From a checkpoint of a small mixture-of-experts model trained on Wikipedia: 324M tokens.
Below are experts of layer 7 (counted from 0) of a mixture-of-experts language model. Rows are named router (the router's row for the expert), up (a neuron's input weights, with its number) and show model dimensions 0-255. Each number is 128 + 32 x the weight over its row's rms, rounded and kept within 0 to 255.
After each expert's rows: a language model's description of what the expert responds to. This comes from a sample of Wikipedia text that the model never trained on.

# expert 13
router [ 74 125 106  87 105 150 129 118 125 115 133 123 116 168 108 121 132  72 174 145 160 108 130 132 123 170 143 123 124 163 112  95 156 170 167 164 144 107 105  74  88 122 121  90  78 110 124 130 144 159  79 141 121 130 125 144 141 159 136  98 198 145  97  58 158 101 111 109 101 122 144 180 174  81 116 175 182 158 128 141 174 161 100 116  93 153  75  57 125 107 125 156 135 114 146 147 135 205 149 104 119 166  67 128 171 172 174  91  70 141 142  82 156  86 128 136  77 120 136 144  92 150 135 161  94 117  86 187 125 173 138 109  80 131 106 115 139 116 131  95 172 142  87 148 127 106 127 122 169  83 105  93 150 106 168 131 133 219 132 133 117 177 151 140 101  66  68 138 170 153 163 127 129 173 157 127  96 113  99  95 143 140  89 202 161 117 123 120 118 170 102 122 135 157 167 184 144  31 160 148 173  75 104 185 147 110  87 100 158  98 115  79 151 109 159 147 138 129 129 115 145  79 107 107 190  74 152 125 138 125 103 117 116 190 151 163 113 164  90 139 114  83 155  96  27  85 108 119 117 125 155  98 117 109 106 102]
up0 [103 114  75  91 119 125 172 171 137 168 110 100  75  98 130 102  72 130 100 104 229 114 164 187 138 112 145 173 165 141 176 181 148 119 131 120  61 129  46 139  76 122 106 117 157 138  89 168 131 145 109 149 151 134  88 118 217 119 188  99 127 111  59 150  72 158 125 134 142 115 144 102  55 104 134 115  63 115 148 164 128 151  62 147 118 106  88 168 144 141  84  51 125 179 160 126 100  93 106 126 138 122 165 111 130 106  79 108 136 130 103 101 135 131 188 144  56  80 143 134  56 127 180 178 169 134 161 133  87 109 142  74 148 137 145 108 158 133 149 129 131 175 155 144 131 166 119 144  88 137 143 153 122  98 115 193 110  93 188 174 123 162 179 122 132 148 147 172 147 151 131 162 137  59 123 107  91 123  94 138 108 118 132 149  69 144 112 120 122 132  75 122 171  96 128 122  76 103 116 134 106 129 152 143 144 153 117  84 114 121 208 119 135 141 149 163 104 140 129 140 124 123  93 186  75  81 132 152 103 150  71 118 145 132 112 141 127  91 112 156 166  79 142 138 149  92 117 119 123 123 115 178 125 117  65  97]
Prepositions in descriptions. Prepositions, articles and linking verbs inside descriptive or technical prose, such as in, of, a, using, contains, provides.

# expert 19
router [ 99 115 111  60 123 139 174 130  90 151 130 128 131 169 135 186 100  76 205 137 165 112 158 155 148  66 170 132 117 152  84  74 112 119 143 114 153 115  87  69 132 106 158 129 122 126  69  98 164 142  58 171 124 132 123 154 129 106 120 143 153 134 111  98 113  84 106  70 109 142 128 147 185 155  39 144 142 115 103 112 174 181 127  73 138 132  75 107 115 102  89 114 138 117 156 140 165 168 149  65 150 166 115 100 160 191 171 147  96  55 143  80 152  98 119 198 142 112 154 140 104 131 147 129  98 134 128 162 154 141 152  78  71 149 110 159 141 136 119 129 130 153  98 148 106  97 131 106 145 155 132 118 180 137 110 121 122 178 127 145 135 183 148 154 122  56  82 174 113 138 115 125 161 181 185 151  95 155 146 125 125 176 143 145 151 122  66  98 116 194 114 176 136 146  93 156 175  12 123 119 113 153  82 201 131 104 119 124 153 119 138  69  89  96 103 128 152 127 132 111 112  98 126 146 163  87 101 122 112 149 114 169 162 163 183 144 168 110 113 149 108  86 125 134  87 110 101 147  78 161 136  75 140 154 121  75]
up0 [189 143  88 100 107 107 160 150 144 114  72 141  87 144  79 114 175 106 111 164 102  64 180  65 151 105 159 139  92 134 118  97 111 115 126  96 139 118  93 134 174 110 124 140 159 135 180  88 177 165 141 185  93 143 116  58 162  46 157 102 166 158 135 154 152  95 140  95 112 193 142 160 134 107 144 115 117 165 164 105 149 115 162 113 136 118 166 101 123  76 135 157 116 136  59 125 111 153 107 121 131 116  83 166 148  78  92 136 132 138  88 111  96 158 102 140  92 129 122 136 133 146 118 114 151  80 148  61 175 178 111 171 142 126 148 159 155 139 148 111 165 123 140 174 111 136 163  86  87 121 153 174 146 113 207  88 107 120 135  92 140 138  99  94 121  75 113 124 128 167 116 129  69 111 150 140 166  68 105 145 103 181 151 127 160  57 124 105 144 144 115 118 146 132 128 117 129 117  70 135 210 127 160 114 131 190  72  76  39 137 144 139 130 134  40 107 119 102 164 116 156 148 157 177  88 118 122  80 153 159 130  67 115 125 111 141  62 157 118  71 145 104 186 110  96 148 130 139 139  66 131 135 174 159 165 119]
Verbs and auxiliaries. Auxiliaries, infinitive to and main verbs in narrative prose, such as was, would, not, been, began, to after wanted or tried.

# expert 3
router [130 112 133 120 123  80 135 166 123 133 132 152 135 129 106 176 113  83 151 148 149 128 109 118 146 113 111 163 132 170  89  95 102 176 157 119 176 134  96 118  74 143 156  89 100 144  94 142  79 115  60 156  97  68 104 130 182  94 155  98 152 125 160  92 114 110 100 124 128 136 113 142 187 125  83 153 181  97 119 146 194 134 127 132 101 133  96 104 182 118  72 134 133 114 145 189 157 171 161 131 145 138 124 104 177 157 168 170  85  46 124  84  81 102 124 119 120 142 137 130  87 127 131 152  80 142 108 146 206 160 139 129 135 139  96 102 131 124 224 103 135 162 138 169 106  74 134 109 162 103  97 120 188 126 167 142  95 164 106 169 125  50 185 166  68 123 136 115 136 137 106  93 135 132 193 105 105 147 132  95  95 145 128 140 134 148  94 142  92 136 115 147 123 161 130 184 145  76 109 190 114 136  86 233 141 133 115  81 145 152 125  81 130 112  69 127 196 136 112  30 173 105 112 138 189 131 144 134 126 170  98 110 139 122 163 129 142 150  99 107  82 116  98  99  27 114 108 136 120 144 129 119 123 182 115 134]
up0 [ 75 122 128  72  93 113 110 140  63 167 125 104 151 142 120 143 119 136 172 143 126  87 134  98 111 162 121  85 151  84 157 129 109  83 161 134  87  54 130 146 126 148 143  89 113  89 121  84 155 156 142 111 129 173 124 146  99  87 145  94 143 147 163 155 124 148 119 211  89 184  43 213 125  80 151 119 159 181 138 171 187 189 122 174 132 140 163 105 124 152 100 125 129 149 128  95 132 155 102  92 109 165  55 126 186  82 111 185 115 106 105 179 161 140 111 134 172 133 166 157 101 164 168  96 135  91 102 123 113 106  96 158 114 186 143 176 161 222 128 130 174 130 123 103 134 110 134 131 142 131 111 104 158  77 100 142 134 141 117 110 115 108 116 158 128 124 120 170 129 125 119 125 106 126 141  52 165 177 124  87 123  90 147 125  59 133 174  84 116 106 122 128 148  79 158 161 143  79 130  97 176 114 168 115 130 154 145 138 119 109 132  34  94 116 148 146  84 121 153  76 123 167 115 107 129 177 190 152 226 102 145  92 137 163 114 120 194  96  70 129 146  87 133  96 138 142 115 129  93 103 135 149 116 122 109 135]
Sentence-opening subjects. Pronouns and determiners opening a clause or sentence, usually before a verb, such as He, It, which, who, The.

# expert 2
router [ 89 119  78 103 125 140 114 167 107 200 140 126 100 170  97 140  76  95 128 144 175  97 174 125 165 120 126 131 141 159 115  88 117 168 129 127 116  73  89 117  33  66 124 115  75 163 135 160 134 151 135 196  95  71 110 122 184  82 138 126 151 123 183 105  92 120 131 148 151 112 121 159 151 119 110 192 155  98 175 194  80 131  83  97  93 163  96 106 150 113 132 137 113 126 127 207 111 120 141  70 118 152 151 137 223 161 165 128 118 115 125 116 141 124  73  83 138 139 123 114 180 139 151 126 109 171  96 205 131 125 118 112  85 122  94 102 129  68 160 125 125 149 101 147 139 105 129 157 130 102 142 110 213 117 182 137  71 153 133 137 137 155 133 151 100 109 142 152 179 126 116 197 161 153 184 167 141 136  99  80 124 163  85 181 137 150  93 127 125 178 100 158  99 164  61 171 139  46 136 130 115  91  64 176 119 114  89  99 175 101 141 111 132  83 107 112 142 141 152  88 128  99  94 165 155 129 119 132 135 126  68 130 156 114 133 133 110  97 116 123 162 107 128 103  46  94  89 119 119 125 154 101 149 149  96 108]
up0 [ 65 121 145 125 133 147 121 161 109 163 108 129  94 121 104  93 118  98 123 122  92 138 189 155 134 139 112 131  91 165 165  68 170 119 133 136 146 101  88 125  69 139 138  92 114 170  63 129 134 158 118 152 131 107 127  87 183 110 159 117  80 139 147 147 126 128 133 143 145 130 131 156 151  83 150 202 175  93 140 125 144 142 102  85  74 123 181  53 148 123 157 116 144 176 146 211 100 202 113 119 123 122 112 130 157 209 161  99 102 144 112  62  80 121 111 132  60 175 173 151 108 113 184 120 123 141  93 143 103 178 111  93 100 116  85 147  55  54 140 170  93 157 101  79 133 125 104  71 122 122 166 134 132 164 134 160 134 138 166 129 176 163 102  86 126  95  91 149 114 167 140 156 154 100 137 121 118  96 154 117  81 140 173 188 169 114 146 151 119 146  80 146 179 165 127 137 137 145  98 119 176 143 133 101 144  82 187 136  92  39  91 163 101 163 109  78 101 141 159 141 125 141 115 156 145 110  98 186  96 142 143 149 109 107 121 175 130  55 105 121 176 156 170 124 116  95 122  54 125 151 144 119 121  64 140 112]
Numbers and quantities. Numerals and number pieces in tables, stats, dates and measurements, plus spelled-out counts and units, such as 15, 1.5, thirteen, mm.

# expert 16
router [116 112  71 101 113 176 131 163 115  99 143 143 105 136  97  95 116  76 163 133 132 110 144 135 111 117 106 156 125 179  88 114 162 141 153 134 168  81  92  80  86  90 136  85 140 132 122 143 123 170  88 127 109 147 118 128 173  97 125  92 151 147 158  72 110  87  76 148 154 105 120 130 165 117 111 146 183  87 114 141 160 134 126 105 112 125 113  47 145  81 130 133 116 109 137 154 100 164 151  41 183 150 124 109 102 185 168 148  85 108 180 107 111 103 146 147 101 162 177 141 129 122  98 158 108 146  83 160 183 182 179  96 119 150 114  83 101 150 156 102 151 171  95 138 175  52 139  79 117 120 107 122 205 123 161 134  98 193 103 136 112 100 153 105  96  99  93 136 159 137 171 164 145 161 171 129 104 165  95  81 108 137  95 180 146 178 113 114 105 202  81 173 122 181 153 184 130  82 159 130 144  94 109 179 151 107 162  99 197 112 159 122 162  88  62 139 195 148 106 133 139 108 134 155 192  72 161 126 132 178  90 132 133 147  97 144 130 156 109 172  92  79 154 119  76 100  61 139 129 158 120  84 127 142 127 123]
up0 [142 116 158  79 121  55 125 168 131  99 119 117 160 164  94 136 134 132 106 172 155  87 185 178 158 108 192  93 148 118 155 132 145 108 121 115  83  87  76 114 105 170 141 179 139 133 129 104 177 114 174 177  85 113 135 105 148 132 151 112  95 128 106  93 196  66 117  56 116 168 160 116 135 103  96 129 104  86 135 125 163 132 165 164 161 164 131  97 134  89 129 145  97 125 132 174 137 133 197  81 131 211 174 184 185 158  94 144 109  91  81 133  81 110  92 141  93  42 128 157 125  93 154 109 153 151 155 134 153 115 105 139 108  75 114  71 137  91 150 201 123 207 151 120 152 130 118 124 105 127 168  82 141 188 172 133  84 127 159 130 101 143 122 167 106 170 184 157 134 172 100 129 144 145 122 125  72  96 108 134 166 105 182 137 116  83  97 125 146 111 137 153  66 165 120  88 140 126 127 135 108 128 107 153 118  86  78 141 147 132 114 150 131 120 130 136  93 227 117 109 125 169  67 141  67 163 169  92 102 154  77  95 130 143 131  80 159 120 123 102 198  81 122 143 149 119 116 118 143 119 142 156  92 143 126 123]
Credit list separators. Separators in cast, track and personnel lists and tables, such as as, dashes, semicolons, commas after names, and pipes after team names.

# expert 12
router [121 136 129  93 118 155 155 145 156 147 116 110  95 158  75  93 142  88 190 128 169 121 174 150 139  99 144 140 106 138 119  97 149 178 136 139 185 114 111  92 131 122 146  95  97 140 133  80 121 135 116 139 120 128 107 109 142  91 131  83 139 103 123  81 114  96  95 151 115 148 142 153 168 143 122 184 179 120  82 138 169 121  63 100  93 153 113 108 172  96 133 170  98  76 148 123 158 172 139 116 144 172  93 115 109 133 168 117  89  52 133 124 151 114 156 107 108 121 138 139 108 138 133 129 135 196 119 135 146 192 139 120  82 132 127 102  96 111 182 144 155 108 110 119 129  89 133 164 168 101 110 108 154 147 161 175  85 247  87 131 171  88 203 132 107  82 130 140 140 128 108 116 113 152 179 153 102 141 125  78 159 206 129 183 150 152 130 139 107 136 126 183  77 112 108 199 135  11 143 177 109 165  66 168 143  89 115  94 136 122 129  53 130 119  72 116 170 135 155  96 160  79 154 135 150  91 155 116 131 106 120 137 118  92 157 138 108 142 116 156 110 102 188 114  43 113  61 108 136 188 143 134 101 172 175 127]
up0 [111 108 136  86 123 113 122 133 120  95 131 138 172 120 134 149 127  94  86 115 125 145 103 184 143 132 164  97 142 124 132 148 135 134 172  80 106 118 105 165 178 175 157 187 149 115 101  94 140 102 143 137 132 137 174 150 131 183 120  90 111 114 147 155 158  60 165  66 147 183 124 140 147 116 120 130 157 127 129 107 112  56 102 129 165  89 133 147 132 106  40 152 104 170 159  93 176  97  99 181  77 176 172 112 146 178 127  57 147 142 102 130 121 134 120  72 136 155 120 101 153 111 159 113 106  99 127 137  74 145 106 107 154 121 132 124 175 151  98 106 114 155 113 164  85 137 170  71 121  70 136 153  45 110 132 124 130 141 164 125 136 146 182  92 103 150 124 108 155 120 134  80 117 102 173 135 172  89 136  78 176 170 103 129  41 122 199 125 136 110  63 157  82 140 104  87 151 241 125 130 144 157 144 137 146 133 112 156 109 123 126 120 138  77 154  97  88   9 181  33 130 118 124 141 112 143 135 114 101 127  82 145 126 108 105 115 123 145 112 101 104 117 137 104 202 121 156 126 128 121 176  73 138 152  92 137]
Clause boundaries and conjunctions. Words carrying a comma at clause ends, plus conjunctions and linkers such as and, but, while, when, However, including.

# expert 5
router [ 75  90  61  94  65 132 196 255 118 147  70  65 203 152  94  77 104 135 105 133 145 113 127 114  97 126 168 109 137 134 120 135 162 111 169 133 131 101 125 136 134 131 114 117 132 120 126  79 142 143 157  96 110 172  79 182 164 103 153 118 112 145  66 157 106  92  87  85 112 172 101 105 136 114 118 137 135 143  75  94 161 182 109 107 123  60 164 127  95 114 110 137 144  59 125 116 123 135 139  77 161 139  68 173 246 112 130 165 150 148 107 121 160 102 102 130  83 139 136 184  89 120 197 110  96  88 134 154 122 101 151 138 116 127 134  99 176 141  97  99 216 126  97 149 141 134 112  96 128 129  99 129  89 119 157 175 105 182 139 102 174  85 133 151  97 117 129 188 143 169 148 151 116 140 144  83 129 136 120  98 121 120 131 139 123 133 117 107 167 159  48 202 123 107 111 114 157 134 158 107 135 139 144 106 188 134 116 128  81 112 157 104  82 157  87 141 124 157 188  66 166 133 125 115 118 175 160 118 105 156 154 137 164 103 158  97 150 148 121 172 125 127 130 114 130 126  67 158 112 123 162 129 112 144 122 128]
up0 [119 166  80 119 102  51 127 147 106  69 133 142 163  94 158 160 167 149 113  83 150 145 156 127  90 125 216 131 109 106 138 122 122  99 164 156 126 136 149 132 119 126 153 135 156 138 160 140 155 164 172 137  60 121  86 142 171 163  89 158 131 179  95 134 100  26 140 131 134 128 141 118  92 105 142 125 110  93  85  79 153 106 142 123 111  78 138 197 136 127 145 166 114  56 159 120  81 109 170 141 150  95 123 140 137  99 135 165  82 176 110 165 112 115 123  36  45 125 156 169 140 196 154 148 117 119 159 135 136  90  95 165 123 133 145 134  82  82  92 170  98 138 176 129  75 133  90 132  72 138 168  97 132 147 153 122  68 175 129  84 132  90 119 116  98 115  68 116  98 108 107 107 107 125 189 159 161 107 120 103  86 131  87  67 165 103 120 112 137 120 112 138 152 124 224 154 138 137 128 150 108 136 165 155 160 161 156 140  72 124 156 142  97  70 159 122 132 186  91  77 150  96 153 116  74 117 185 143 125 154 167 109 120 149 115 152 143  70 154 146 136 133 144 133 124 145 167 149 203 161  96 107 149 136 100  90]
Mid-word name pieces. Short fragments inside names and rare words, usually right after a capital initial, such as Mor in Moroder, ik in Rajinikanth.

# expert 7
router [119  69 114  75 116 122 119 180 152 142 143 119 112 146 160 150 124  54 164 142 157  89 158 143 138 111 113 174 116 171 129 103 116 173 155 161 166  95 103 109  83 136 146 126 131 123 105  70 133 141  65 170  84 102 128 138 176  80 129  90 139 186 125  76 138  81 116  98 111 121 138 146 165 106  83 184 154  98 139 133 111 120  92 164 134 171 102  90 201  98 120 130  85 141 150 158 110 159 167  70 150 192 114 135 144 187 166  95  80  72 161  90 157  81 164 156 126 130 138 103 123 154 144 104  81 141 103 167 144 164 156 100 147 155 124  99 102 119 200 104 130 117 113 152  93  77 161 125 156 113 150 125 134 135 162 148 106 156 163 150 135 117 196 134  49  81 109 103 162 150 119 150 160 181 166 134 117 158 104  85 153 160  95 200 161 143 134 118 138 140 100 157 116 127  61 155 160 131 130 175 162 100  87 197 116 110 110  68 182 130 107 120 152  59 120 112 148 165 125  81  82  89  99 142 196  54 175 121 126 148  97  89 132  81 152 151 105 127 131  92 106  87 129 125  83 138 123 152 123 157 151 131 133 138  80  68]
up0 [ 89 103 163 137 104  64 143 139 113 194 171 109 130 127 137 134 144  65 163 152 163  92 133 142 167 101  62  60 120 128 101 141 128 223 135 106 142 125 174 128 123 112 134 122 141  81  72 114 122 130 112 152 111 139 176 174 136 161 154 131 144 157 138 117 194 173 109 102  94  72 143 154  89  74 127 132 135 158 144 139 129 181 194 134 131 158  96 147 116 125 136 105 121  82 153 179  84  67 153 117 105 152 126 114 109 186  84  99 104 117 159 105  96 128 182 110 124 156 136  75 107 154 176 147  79 127  68 153 131 205 137 148  22 183 126 110 112 169 146  87 125 113 144 118 148 145 157  84 126  82 170 118 141 151 168 142 150 123 160 122 149 151 173 135 104  95 108 152 122 148 167 108 153 148 117 143 141 141  93  68 155  81 115 155 165 107 150 128 197 175  85 122 130 107 151 126  75  97 135 149 118  75 104 143 155  73 129 125  77 117 105  98 155 115 130 112 116  84  78 157  88 147  59 174 108 112 127 157 146 102 123 125 113 144  79 174  99 118 136 118  92 160 126  85  84 145 113 111  69 147 105 164 166 209  90 135]
Word-ending name pieces. Final pieces of surnames and taxon names, plus closing quotes and brackets, such as ata in Hirata, ić, ensis, a".

# expert 8
router [152 128 149  98 134 115 132 131  95 136 129 131  82 101  85 103 156 138 161 146 155 149 160 124 129  89 171 142 131 179  99 159 139 185 151 155 153 111 125  73 110 151 179  86 136 123  97 126 156 199  87 150  72 122  97 143 156  86 193 115 163 131 128  99 109  98  61 161 136 147 106 128 143 108 152 182 169 138 105  99 122 126  87  95 111 120  91 143 109  94  84 193  84 112 140  97 163 102 130 139 182 106 127 121 188 159 145 115  83 100 209  90  86 101 123 124  90  95 132 158  93 144 135 117 120 142  95 226 157 156 147  51 142 155 125 106 109 109 193 135 103 134 110 194  99  76 139 129 160  84 116 132 165 161 147 143 165 138 120 140 177 131 200 168 124 153 107 150 160 155 135  94 176 161 119 131 103 110  81 128 144 132  94 177 165 119  66 152 162 117  84 139 107 160  34 172 203  70 149 147 152  97  62 183 126  90  99 108 153 130 151 106 143 126 132 146 161 158 133  66 120  55 120 144 159  89 123 116 118 121 119 136 167 108  94 107 131 115 136 156 128 100 114  68  98 109  93 126 106 171 116  76 142 157 101 104]
up0 [169 130 165 130 156 118 177 104 137 134  34 125 124 125 102 143 116 147 113 122 120 168 170 100  96 147 158 153  69 157  98 116 205 167 169 227 134 116 143 116 159 109 133  69 126  92 114  99 158 198 119 163  58 125 111 106 108 103 145  50 163 186 127 174 194 159  93 158 103 113  75  86  79 139 171 240 155 151 143  96 160 138 103 149 145 141  98 132 111 121 139 121 132 136 179 127  91 169  81 132 157 127 100 120 151 102 100 142  86 100 147 103 143 137  66  99  94  86 110 120 139  85 162 171 168 122  84 141 100 102 182  68 110 160 113 116 176  81  92  70 113 150 103 113 117 122 124 131 172 127 124 113 130 121 101  97 151 123 135 114 145 155 136 143 115 130  98 135 163 169 161  94 132 143 150 155  98  61 124 130  77 126 128 156 163 144 146 169 151 105 148 117 132  91 142 113 137 105 135  92 136  62 134 185 163 112 103 153 147 113 208 167 125  52  66  99 175 162 149  60 176 141 139 118 183  71 124 122 158 148 133 138 136 143  90 136 134 118 132  89 143 121 136 138  84 113 119 137 162 121 112 136 166 123 120 146]
Abstract head nouns. Common nouns ending a noun phrase, often abstract, after the/his and before of/in, such as role, area, response, territory.

# expert 22
router [118 120  93  66  47 113 148 219 192 105 159 128  91 183 129 121  92  60 170 149 174 134 138 151 139 141 147 143 102 153 147  86 125 176 186 112 146  77  89  91  72 168 169 157 164 156  81 132  91 131 121 118  80 159 121 153 157 104 144 112 152 131 114  76 138  94  88 136 131 142 105 167  74  82 132 141 120 159 105 124 128 181  92  99 134 140  52 119 123  89  85 116  96  72 116 113 169 177 159  92 106 144 122  94 231 151 154 167  93 117 208 121  93 110 106 135 130 147 119 132  93 151 162 109 115 120  77 117 168 174 153 101  98 161  99 100 159 147 138 134 116 129 104 126 119 102 141 137 180 113 138  91  72 119 190 142  86 172 123 189 125  99 133  68 102  89 141 124 150 154 147 178 157 166 204 147  79 126 120 110 138 145 126 181 168 124  88 145 127 169  79 145 156 157 130 110 153 147 129 141 144 117 112 169 157 125 122 127 176  69 161  84 166 154 114  94 126 151 111  69 115  93 145 177 130  80 120  81 110 124 129 104 132 125  90 185 121 142  88 126 118 130 176 136 123 113  87 170 146 139 102  89  99 148 129 134]
up0 [133  96 122 114 119 110 129 132 155  98 149 105 142 188 127 143 119  98 186 122 222 109 113 120 112 115 113 170 152  98  97 145 135 139 162  82 112 148 116 128 155 119 127 142 142  89  94 129  85 136 160  95  97 185 153 135 192  51 168 100 129 128 129  80 141  88 115 138 198 152  86  61 126 135 140 131 109 150  79 150 138 155  71  88 163 126  89 124 111 151 116 100  94  57 123 103 166  76 141 127 139 135 154  98 132  83 149 131 113 149 135 150 161 129  94 127 176 126 157 129 111 215 126 100 137 142 150  96 105 143 135 107  68 149 135 119  48 153 126 164 127 122 125 110 145 135  96 108 160 137 146 207 116 118 121  99 123 131 204  94 168 177 143 130 160  91  57 149 127 119 128 142 140 178 185 164 108 166  90 117 134 139  80 128 157  74 125 132 188 143 145 168 169 111 106 124 160 135  99 118 116  57 116 116 170 122 132 134 103  81  97 101  68  74 183  91 113 141  93 106 149 117  96 207  50 133 151 148  63 133  99  63 133 167 163 188 160  98 137 109  99 121 132 157  98 132  88 144  89 115  84 185  89 126  94 134]
Foreign name fragments. Mid-word pieces of non-English names and words, such as German, French, Polish, Chinese pinyin or Cyrillic, as in Mühlenstraße and Noaillan.

# expert 11
router [136 112 128  83  87 165 151 168 141 157 139 109 104 134 134 148 175  98 154 160 111 166 163 168 142 107 137 159 139 172  86 157 114 130 190 168 130  72 119 116 114 119 188 170 109 128  87  93 147 129 114 132  74  74 125 119 169  82 150 119 173 142  71 105 101 102 108  95 115 142 109 175 141 118  76 210 161 107 112 128 158 141 101  88 157 156  77 137 178  90 100 138 128 129 149 132 162  71 162 110 176 130 142 110 104 176 143  80 137  87 160 103 149  73 126 104 112 131 144 156 136 111 135 110  80 155  80 182 148 134 123 105 127 112 139  83  88 108 176 108 121 150 120 173  97  85 131 104 132 114 121 153 172 129 150 131  35  89 149 131 130 105 191 113  77 126  83 121 142 190 159 152 126 180 161 138  70 128 116 131 147 169 106 169 165 171  58 133  96 156 114 130 126 198  78 145 148 127 172 153 158 100 112 177 139  97  83  74 182 142 118  94 117 102 114 130 104 156 154  63 105  73 104 202 183  85 158 158  95 125 104 115 139 108 131 132 166 176 111 134 124  74 155 115 126 131  55 154  76 134 165  96 139 101  89  81]
up0 [ 90 123  90 116  52 124 164 158 174 193 122  98 117  95 115 116 126 120  67 107 116 192 130 186 145 180  79 127 138 144 148 146 119 104 113 205 128 170 154  90 128 104 149 144 141  58 178  81 100 132 166 127 100 137 113 198 117 121 106 126 172  98 128 119 140  95 147  98 149 188  51 130 100 153 143 148 128 150  97  96 140 209 108 128 116  94 100 117 154 132 111 184 158 118 111 132 137 199 173 121 137 118  95 161 149 119 150 115 141  81  76 123 108  81 120 117  96  63  72 166  86  92 166 154 193 131 132  84 123 149 173 128 128 126 128 165 121 113 135 126 141 129 122 161  82 150  85 130  97 124 112 108 148 148 118 166 126 148 139 148 156 142 167 119 109 145 143 125 113 246 151 143 125 118 171 121  95 151 157 130 173 105 149  79  96 157 147  52 169 170  72  70 121 112 122 104 138  81 118 132 149 167 129 151  97 119  65 165 159 126 144 152 138 105 109 134  94  99 150  92 110 158 133 157  49 119 125 167  90 153  79  93 159 143 128  92 143 117 106 119 173 119 102 129 138 143 121 113 134 198 122 169  42 109  87 145]
Name-final words. Last word of a place, institution or title, such as London, City, Avenue, Street, Labour, often ending song or show titles.

# expert 18
router [121 114 132 121  79 109 177 132 131 109 140 108  98 163 124 169 145 139  92 111 172 147 140 167 120 105 177 167 129 131 125 114 135 164 127 134 133  86  97 131 121  77 132 105  87 160  93 117 114 176  66 124 105 159 159  89 177  92 119 115 148 143 125  73  88  97 101 128 134 126 163 186 144 104 115 164 178  86 100  82 148  78 146 138  98 102 103  94 212 139 107 101  95 106 134 151 159 152 166 114 166 146 127 126 148 168 116  99  46 130 146 129 182 119 113  92 135 139 156 132 105 115 130 111 106  89  93 158 185 144 114 144 103 175 114 100 157 175 210  68 154 180  89 140 138  69 178 106 166  87 146 126 168 165 197 136 138 187 112 108 127 154 181 132 119  65 121 100 126 145 125 117 176 163 130 124 102 160  90 121 110 162 147 175 181 124  89 120  76 137  78 150 127 167  56 164 180  52 127 183 132 108  75 158 180 139 109  98 125 119 106 121 133  98  89 135 151 121 137  93 149  65 113 164 142 118 162 117 142 149  84 131 141 193  88 143 113 168 110 135 122 115 185 107  57 100  50 158 111 109 150  99  88 147 140  83]
up0 [137 168 155 105  89  57 151 128 142 104 129 170 127 101 146 167  89 141 174 153  99 130 150  80 110  86 140 100 123 102 182 152 112 154 122  80 135  90 155 111 157  62 110  90 145 135  93 152 166  90 124 154  98 125 104 139 168  98 134  96 160 184  96 191 117  77 123 108 181 102 132 172 108 124 162 129 131 163  99  65 109  99 137 144 176  62 103 170 153 166 113 141  85 115  97 115 155 118 113 114 115 128  34 139 134 159 105 207 152 140 227  98 123 121 127  75 108 162 117 119 113 106 145 115 101 107 140 125 105 141 102 126 119 132 116 131  89 155 160 114 206  73  88 134  96 172 150 107 152 100 163  58 177 134 172 140  87 163 141 137 110 139 127 138  93 114 151 195 105 165 136 105 108 135 176 126 137 114  90 203 100  96 133 128 121 131 152 135 109 134 148  62 168 119 110 110 164 117 124 182 138 129 106 137  83 141 146 118 114  61 211 131 149  96  38 183 128 124 130 124 176  93 118 142 101 124 116  92 154  60 128 149 181 108 128 147 147 134 142 151 132 157  81 110 120 178 110 107 116 112 181 202 129 136 108 159]
Verbs and prepositions. Past-tense verbs and following prepositions or particles in narrative prose, such as served, won, joined, off, out, up, for.

# expert 9
router [111 183 159 115 153 146 137 207  88  86 148 149  68 100 101 146 106 108 134 150 172 104 124 147  86 120 153 125 113 167 134  57 161 176 154 143 174 114 104  81  93 118 135  70  90 124  65 125  88 163  81 151 102 108 116 162 186 125 128  93 180 127 158 109 148 107 116 110 132 133 128 187 179  99 151 151 174 133 125 133 136 117 110  95 118 119  98 131 132  79 128 106 134  96 117 169 106 161 146 128 170 149 116 120 173 155 180 108 108 105 141  45 130  80 148 117 112 170 171 123  93 144 129 149  73 153  85 174 197 163 113  78 124 169 136  86 147 106 133 113 151 185 115 144 146 111 146 129 126  86 125 133 203 154 172 164 111 163 145 176  83 113 106  98 107 157 100 139 182 118 153 130 140 127 184 156 119 158 108 109 134 110 105 174 153 163  47 135 158 139  88  95 141 144  80 195  88  87 135 183 115 129  75 221 123  94 121 110 160 112 130  81 144 102 103 152 141 133 123 117 147  82 111 163 175  83 127 137 148 127  68 119 150 130 145 128  82 167 110 135  56 125 128  88  82 106  92 121 157 139 164  59  81 130 162  90]
up0 [113 153 125 101 124 156 110 105 146 117 137 125  98 187 138 104 141 122 112 111 117 130 148 147 143  50 171 134 134 220 147 135 173  77 151 185 194 103 111 152  60 124 127 134 165  65 152 197  89 136 117 119 100 100 131 170  94 152 152 120 127 141  49 100 155 156 178 151  88 204 116 113 157 142  82 117 175 113 115 177 135 138 130 145 124  69 164 140 154  36 148 108 159 129  99  85  81 128 166 130 146 111 128 119 124 154 124 125 141  89 133 179 197 142 125 125  92  97 159  94 186 110 120 112 107 111 146 121 112  93 154 145  78 128 128 126 118 131 116  99 115 154  97 175 138 117 108 155 160 124 128 140 138 134  94 189  87 141 104  87 157 137 129 106 113  96 103 111 144 117  76  80  88 138  92 123 127  64 116 104 121 142 108 108 119 131  68 125  91 118 109 174 167 204 120 114 128 116 133  76 108 138 163  86 112  98  98 132 205  76 140  94  80 102  53 156 142 211  90 162 191  93  61 203  90 121 134 151 127 141 115 131 131 125 115 133 128 155 113 159 137 120 159 112 134  99  99 161 105 139 115 103  97 214 149 136]
Capitalized word starts. Opening pieces of capitalized names in lists and tables, especially sports and places, such as Par, Har, Pay in Payano, Pod.